Experts of a small language model: 24.3M parameters, a variant of Muon for the experts.
Below are experts of layer 3 (counted from 0) of a mixture-of-experts language model. Rows are named router (the router's row for the expert) and show model dimensions 0-63. Each number is 128 + 24 x the weight over its row's rms, rounded and kept within 0 to 255. Numbers have three digits each.
After each expert's rows: a language model's description of what the expert responds to. This comes from a sample of Wikipedia text that the model never trained on.

# expert 57
router:161157132152132113131091131144101122140128101135156113132140095156117120091111114159107141137140101160124121116117100138129124140108137128091110168150139078128079142112090135127110129121163142
What it handles: Common first names like John, William, Robert, and capital-letter acronym pieces such as S-EM, C-IA, RF-K, USA.

# expert 31
router:132173163162102156150086102155150103158134159092091090094109161125089120108153149143109094099134103123156170154106102094164108112155101078111127119126150147151107143144117153113156137150105139
What it handles: Institution and party words like University, Society, Republican, Labour, plus Kannada and Thai characters and some table cells.

# expert 26
router:114146136151134137156099101133128127148168164131072100094090146131121126175151158155120134111121118130133154141125098104151096116144103102090105106139152162131106126129127128123133100144114118
What it handles: Clause-opening pronouns and relatives such as it, that, who, This, plus the word Location in infobox lines like Location of Cély.

# expert 61
router:151175160146091128130111127155155132151138135117119120083118163166103152105159153143110089141128121113139146128122143100139113078167095115110136102097131166138105160133142150157176170145130111
What it handles: Separators inside infobox fields, citations and scores, such as semicolons, dashes, middots, "and", and pipes, e.g. ISBN 0-8014, 2–6.

# expert 9
router:124135131172109115142104167130125106144114156107134096100093134113115158101173122139109087129124133119150142164107113122151113102132109110115138154126125127153112149081125149114177114133128115
What it handles: Lowercase word-initial pieces and dashes in technical or stats text, such as d(uration), k(W), Ch(assis), 14–25–0, perform(s).

# expert 52
router:164133122145090115117157104132168180117161167101167138141143117125120125117120171133108111187109158125141095183132136161123103118087122110110119155147134143126112134101120129138148141133084141
What it handles: Function words such as not, all, most, can, also, and adverbs like mostly, primarily, that modify verbs or adjectives in prose.

# expert 45
router:083150151142124147191160082101147135150129133111127161091107114101093174103158119145115144114083104098157135151099128125155105106168128124114110125109140147181124102096105144148160132140104086
What it handles: Opening quotes, parentheses, hyphens, dashes, colons and slashes in citations, lists and compounds, such as Athens:, self-administration, "Right.

# expert 44
router:126118125146129107134111150137136110140133187122099105096112152107120102130184153118120093133110116113138151094132158086132121146134101096126161122106135141123148158118141142149130149115145086
What it handles: Spaces and dashes between numbers, list-line hyphens after line breaks in infoboxes, and year prefixes such as 200, 201, 199.

# expert 33
router:163168157142142151134102117167136094179128154122092072098096158112107144088169144155085119120139099127150160155099134103151105113158109101101115129140135139137097118117132169094160157137101118
What it handles: Function words and punctuation (and, in, has, commas), section markers ==, company/candidate nouns, and Thai script bytes.

# expert 30
router:137150136118144102124121123136147081149173125142133174150148144144117144112126134121167134119094118144090124108130117122132136087181144130133119115142103097101074118126093151115153085157110168
What it handles: Subject pronouns and clause linkers beginning a new clause in narrative prose, such as he, it, they, which, who, and, then.

# expert 6
router:109134174127190140151090098136133104152144158110125105139129165105135129097172144132132168138137097089133211143118151067155132114093112084138103092141145148130114123139118160139136108171120173
What it handles: Month names and date digits in birth dates and event dates, such as born 16 March, November 17, 1998, On May 19.

# expert 12
router:162167175113118138155159145111146120114105163122117146115131112073100120138150146140140102129115120169144128108113129101155108133136120144123129115138131111173122156101116161115131114140136130
What it handles: Indefinite articles a and an, sentence-initial He, This, A, and list dashes or table pipes at line starts in biographies and infoboxes.

# expert 29
router:173114149156154122146117147132151131107145121103150090134124129120118154138127156141111116142122099159173135117102097115150123087118113144142137080143139083170176144121139132070161130166118132
What it handles: Determiners after prepositions, such as the, a, his, their, its, plus the possessive 's, as in "the university's".

# expert 7
router:113146116109107154151164101103165129138146203168139131084110166121113114131144150145079111125155149134151138126100091108089124158183082078117130119156131104154105142099110166119127151125156092
What it handles: Row-opening pipes in tables, list-item hyphens, heading equals signs, and sentence-final periods before paragraph breaks or headings.

# expert 24
router:177120134115079124097092104141122167117126148086098126143114134122126143125101142161099137121169149148138104144113083179127096146092123106165112130169138093097152135103116110116149117102107134
What it handles: Intensifiers and quantifiers after is, was or a, such as so, more, most, extremely, some, several, such, other.

# expert 37
router:138153138152119122134127112117147134121127170112121086115107135115129108108121163158087138109104114153135177137138102113140093145171093095101159120143129129147104100135155162094158162153095105
What it handles: Middle pieces of proper names like Bo-er, Sy-ed, G-ed-ung, and past-tense verbs such as taken, led, transferred.

# expert 42
router:125116107141123100122111135154126113173166163131122092112103148102098103099174144145150065134142089094138141124114124087153094154120091101128143108147137190123159146109120162128127113129108085
What it handles: Spaces and century prefixes before year digits, plus dashes in scores and times, such as 201, 199, "October 13, 1957", 6–2.

# expert 41
router:148124136123125116108109103126116151119130111144172191154131129186109129123117118119175154108143124140072105112158116155122143095148133108116124138134159136136124078141102140082074111113121144
What it handles: Country, state and city names, often after a comma or "of", such as States, Illinois, Spain, China, York.

# expert 56
router:148129111120133102149079139123112117126139116118165140143141131121134150117108108149123154169129130138124099126121149138113150150138127123119083115115151111143083137154072159107116118118104166
What it handles: Given names and surnames of people, and nationality adjectives, such as John, James, Thompson, Tommy, British, French, American.

# expert 2
router:180134122090129163130083130139135131116160105118166123160104096101107115123125141165147140158162131171142137146118114153138114156077120148160122120158147163111086129161126123119129132170151121
What it handles: Single digits and small numbers, chiefly the last digit of years after 201/200/194, scores and table figures, such as 1992, 6–2, 87.7.

# expert 53
router:098112111118198101149189147122133116133090171152106126143124140165131153111136127117131121141131135114110134093110110132136113125123114140147124127103097149120179114135137141155193188104127105
What it handles: Spaces, digits and separators inside numeric tables, infoboxes and coordinates, such as empty cells, • bullets and ° signs.

# expert 51
router:098136133134138160157136098104143135145106150134159097091091112077131124107112181129144106149099137164158144126084113117172097138137112102116139108122121113122184175120108159138130085130145173
What it handles: Word-internal pieces following an initial consonant chunk, such as overc-row-ded, skysc-ra-per, unc-ons-cious, plus digits in coordinates and tables.

# expert 34
router:077173103122097147133155109129109127144099096105138123102137098177110095142138136123099163113107096114148117130119119101145121149162131127126148147153132125144099109117148145126138125154125120
What it handles: Nouns and suffixes for offices, ranks and organizations in biographies and politics, such as Governor, University, County, Press, -miral.

# expert 14
router:113122112130097085107076147101139149101150174119126114107135146131142136152151114110134141142103127146116152141142145112094143149096140135113110123132111141110125113115132128116054099116140112
What it handles: First letter or consonant cluster beginning a split word or name, such as se-ine, r-ancher, Cust-oms, F-resno, Bur-kina.

# expert 22
router:096124131148149153073133132149150101141166103138178137107164148089153120071108145154120143141159091122109129132110092110143099090122120101085099132149161154151125068153141152119116134135140111
What it handles: Nouns for creative works and the digits of their release years, in film, album, game and book articles, such as film, novel, album, said.

# expert 4
router:135136170143155116165099087174159108160148123091097091093140139133110139146111145135094045117133127134136163154107122113158108115144111114115111117129147159152134143114114159120148128151097172
What it handles: Mid-word pieces and single digits inside names, years and table cells, such as Cas-p-ian, gup-p-ies, 200-8-–09, scores.

# expert 28
router:184152150141174087128127142117164152159132131081144134104099102074121146156139151142089136117106109150181126097120116114124143106135089131117121134137114077134169139109130143064144132148132113
What it handles: Determiners and possessives opening a noun phrase in narrative prose, such as the, a, his, its, 's, plus section heading markers ==.

# expert 49
router:105142150142144145168111153177132115143120153111097100112131098130129151126179150152158133097147118132118148178098095100147100136122112102154171107117126143161147107098115109107135122116126138
What it handles: Digits, spaces, degree and minute marks, and currency symbols inside numbers in tables, coordinates, ISBNs and statistics, e.g. 355.1, °, $.

# expert 63
router:143149138142114177097124085142102137135144142099121122149136181092110115151138147126106149105140122180141106122132096075148093128141123111118116104096126157119139105099093141121157094119081107
What it handles: Table separators, blank spaces and dates in tables, plus odd word pieces in foreign names, such as Ber-f-in, DeSte-f-ano.

# expert 43
router:112116101126092124077121083127138158136162112117042131126139097106118112144141128132120139112136117126151082160150169083098145111166115145137085131143123109089093126125116121120099104149077144
What it handles: First pieces of personal and place names and name particles like de, El, Al, such as Tom, Mich, Fran, Robert.

# expert 15
router:142138111126111096109082154099151163112125139130093121103142122088106092123125091129148139147093143146094146160157151091128129134112122130114121100120138136126079160159110093133075114124131114
What it handles: Initial capital letter pieces starting proper names, often in tables or lists, such as U(.S.), S(aid), Chen, Rotter(dam).

# expert 1
router:104114148122088084155129068148120192154162129110178116116093139103148120141071125102085101135126115082123133145139165085142105125207124116141084159092137102130180094112155168121096083159123133
What it handles: Opening pieces of longer words, often Latinate prefixes, after articles or to, such as assass(ination), con, re, dis, part.

# expert 25
router:141128130132107137160135146125154131072124154126162126098114127101107100128174168137118110165156096150159142085079096150156138166095141101111143131157164160148112118069155154114133111134135141
What it handles: First pieces of lowercase common words split into parts, mostly consonant clusters like sp, cl, str, sl, as in str-anding, sc-rapping.

# expert 60
router:108133138114113142106113131163132139142154138153113091137109124118097072131146146175140122099140128124150122121110117108139090170106119076101144103139148100143114164078171126104158090092128172
What it handles: Single consonant letters or clusters inside or starting names and abbreviations, such as Jr, Esq, McK-agan, Des-j-ardins, Br, Kl.

# expert 59
router:143159147101149111117101071118097146146117156119150113120110138116103132107101129139153153150106145132146155106129108104132121099147121129133160132121121122172112147107125124100137143169108166
What it handles: Commas and coordinating conjunctions joining list items or clauses, such as and, but, or, while, although.

# expert 39
router:143079185141124159165128143169176103129138144120119111081100156109123164146141140124099140120100106144162147164108140124167083149151110123133161172136144153160116130113112141133155107158099134
What it handles: Quotation marks, apostrophes, 's, and sentence-opening words like In, He, It, On, plus non-Latin byte pieces.

# expert 21
router:086119138106097144073101139122159149080124110093110114125101111128127157133121126110124107115135113096137164160105097126120105136102129148134097150162152150121162157088178121152104128127133110
What it handles: First lowercase consonant pieces of common or foreign words after articles or prefixes, such as poly-ch(rome), c(W), rel(ies), Th(arsis).

# expert 35
router:132123175150135157158102146109113137115148153106093085085077154127120130105155138162098129119145133155134152147125130096142117134130106086137118105101143180183142120107126098135158162124136149
What it handles: Negation and quantity words like no, not, any, some, more and less, plus the table header abbreviation No.

# expert 36
router:091139126156122137170171130105160144133145152123162162115124111129132123139120136132111162124151122165151114105124129141123158150140144133116137081135108141107123165115145101141119146151112196
What it handles: First pieces of capitalized words at sentence or line starts, especially first names and openers, such as Michael, William, In, On, When.

# expert 47
router:166157136122150159145102097116132122185131154108091152116128113087099169120143129111089137118112097106165119154096101074141109127116117116129098148147123169137176123116126124163151096119135099
What it handles: Opening parentheses, quotes, dashes, slashes and plus signs inside names, ranges and LaTeX math, such as Qays–Yaman, client–server.

# expert 11
router:151134105135135131060117100149097093154130103132112150164090131146140089118117111139092160101160100102116092141178120092127147113120151147119119170129153107083112101121179102120074134147117119
What it handles: Later words in multiword proper names of places, institutions and people, such as River, School, Street, Stadium, and surname pieces.

# expert 40
router:150105121144130142124089125154146135169123160092126097089109102099147129121163128126128110115124106120125158153119146081135122131098133125086104124134165168139142164100149155158135153138139088
What it handles: Opening parentheses after names or list items, blank spaces in tables, and century prefixes of years, such as (county seat), 201-9.

# expert 46
router:146120123127146137170122121187108114119118091136083140146154091169105120118114124140095162087157085138123144142120126157117171141094109139142124102125125159136090082191128140095126161155100128
What it handles: Word-final syllables of non-English personal and place names, often Slavic, Japanese or Turkic, such as Nov-ak, Niak-uk, Kaw-ai, -ić.

# expert 62
router:143159156155096143198075096114194147186152159103114093136112151101120118106136146142136129126161119108135137159108096108128105139159090104092105140163167138143122101110115147113131133131113121
What it handles: Inner word pieces such as oc and ac in Innocence, Bocanegra, atopic, plus dashes in empty table cells and some past participles.

# expert 32
router:129134149141121136131112104158147082163141151089086123089104151107090167114144150169121110103141098109156166145097116116161116121163104076129126122132126150158103132118121160115155131150106116
What it handles: Subject pronouns like he, He, They, It opening a clause in biographies, plus section heading marks == and === and periods.

# expert 58
router:142158150139053123159121118145107085137128122134105124156136120114147144122140136138135182100112116166158173112104099121100144123176135113094121079175127125128117175079111139158162140127173156
What it handles: Early pieces of names after a capital letter, like H-og-aboom and T-eg-art, plus sentence-final periods, table row ends and he/she.

# expert 23
router:090121141183158144127151116172132132152147137130115093117119135140139077150113161164118125135127121128127133152098122157133103144108143133108088129125123092118122140139158150084117071108116105
What it handles: Words opening section headings or infobox fields, plus key nouns like album, election and season: Death, Personal life, Coordinates, Total.

# expert 20
router:141148139149132148155105146164091121175126118101141163147123138155111130119137158135114146113134095169134159118136121118190124118089153113119119138119130121116140124131085137125138140156180110
What it handles: Capital letters and short pieces inside acronyms, codes and call signs, such as CNT, CEN, SMILES, KDBV, plus inner pieces of foreign names.

# expert 38
router:143130162153138118136140130166161124133167098123154097159127174135133189123109114167109168143110164130140133183102103155147103105158123153102098145145097133149132125092142110131133113149176136
What it handles: Units and symbols following a number, such as kilometres, meters, %, km, °N, million, plus closing parentheses and table pipes after figures.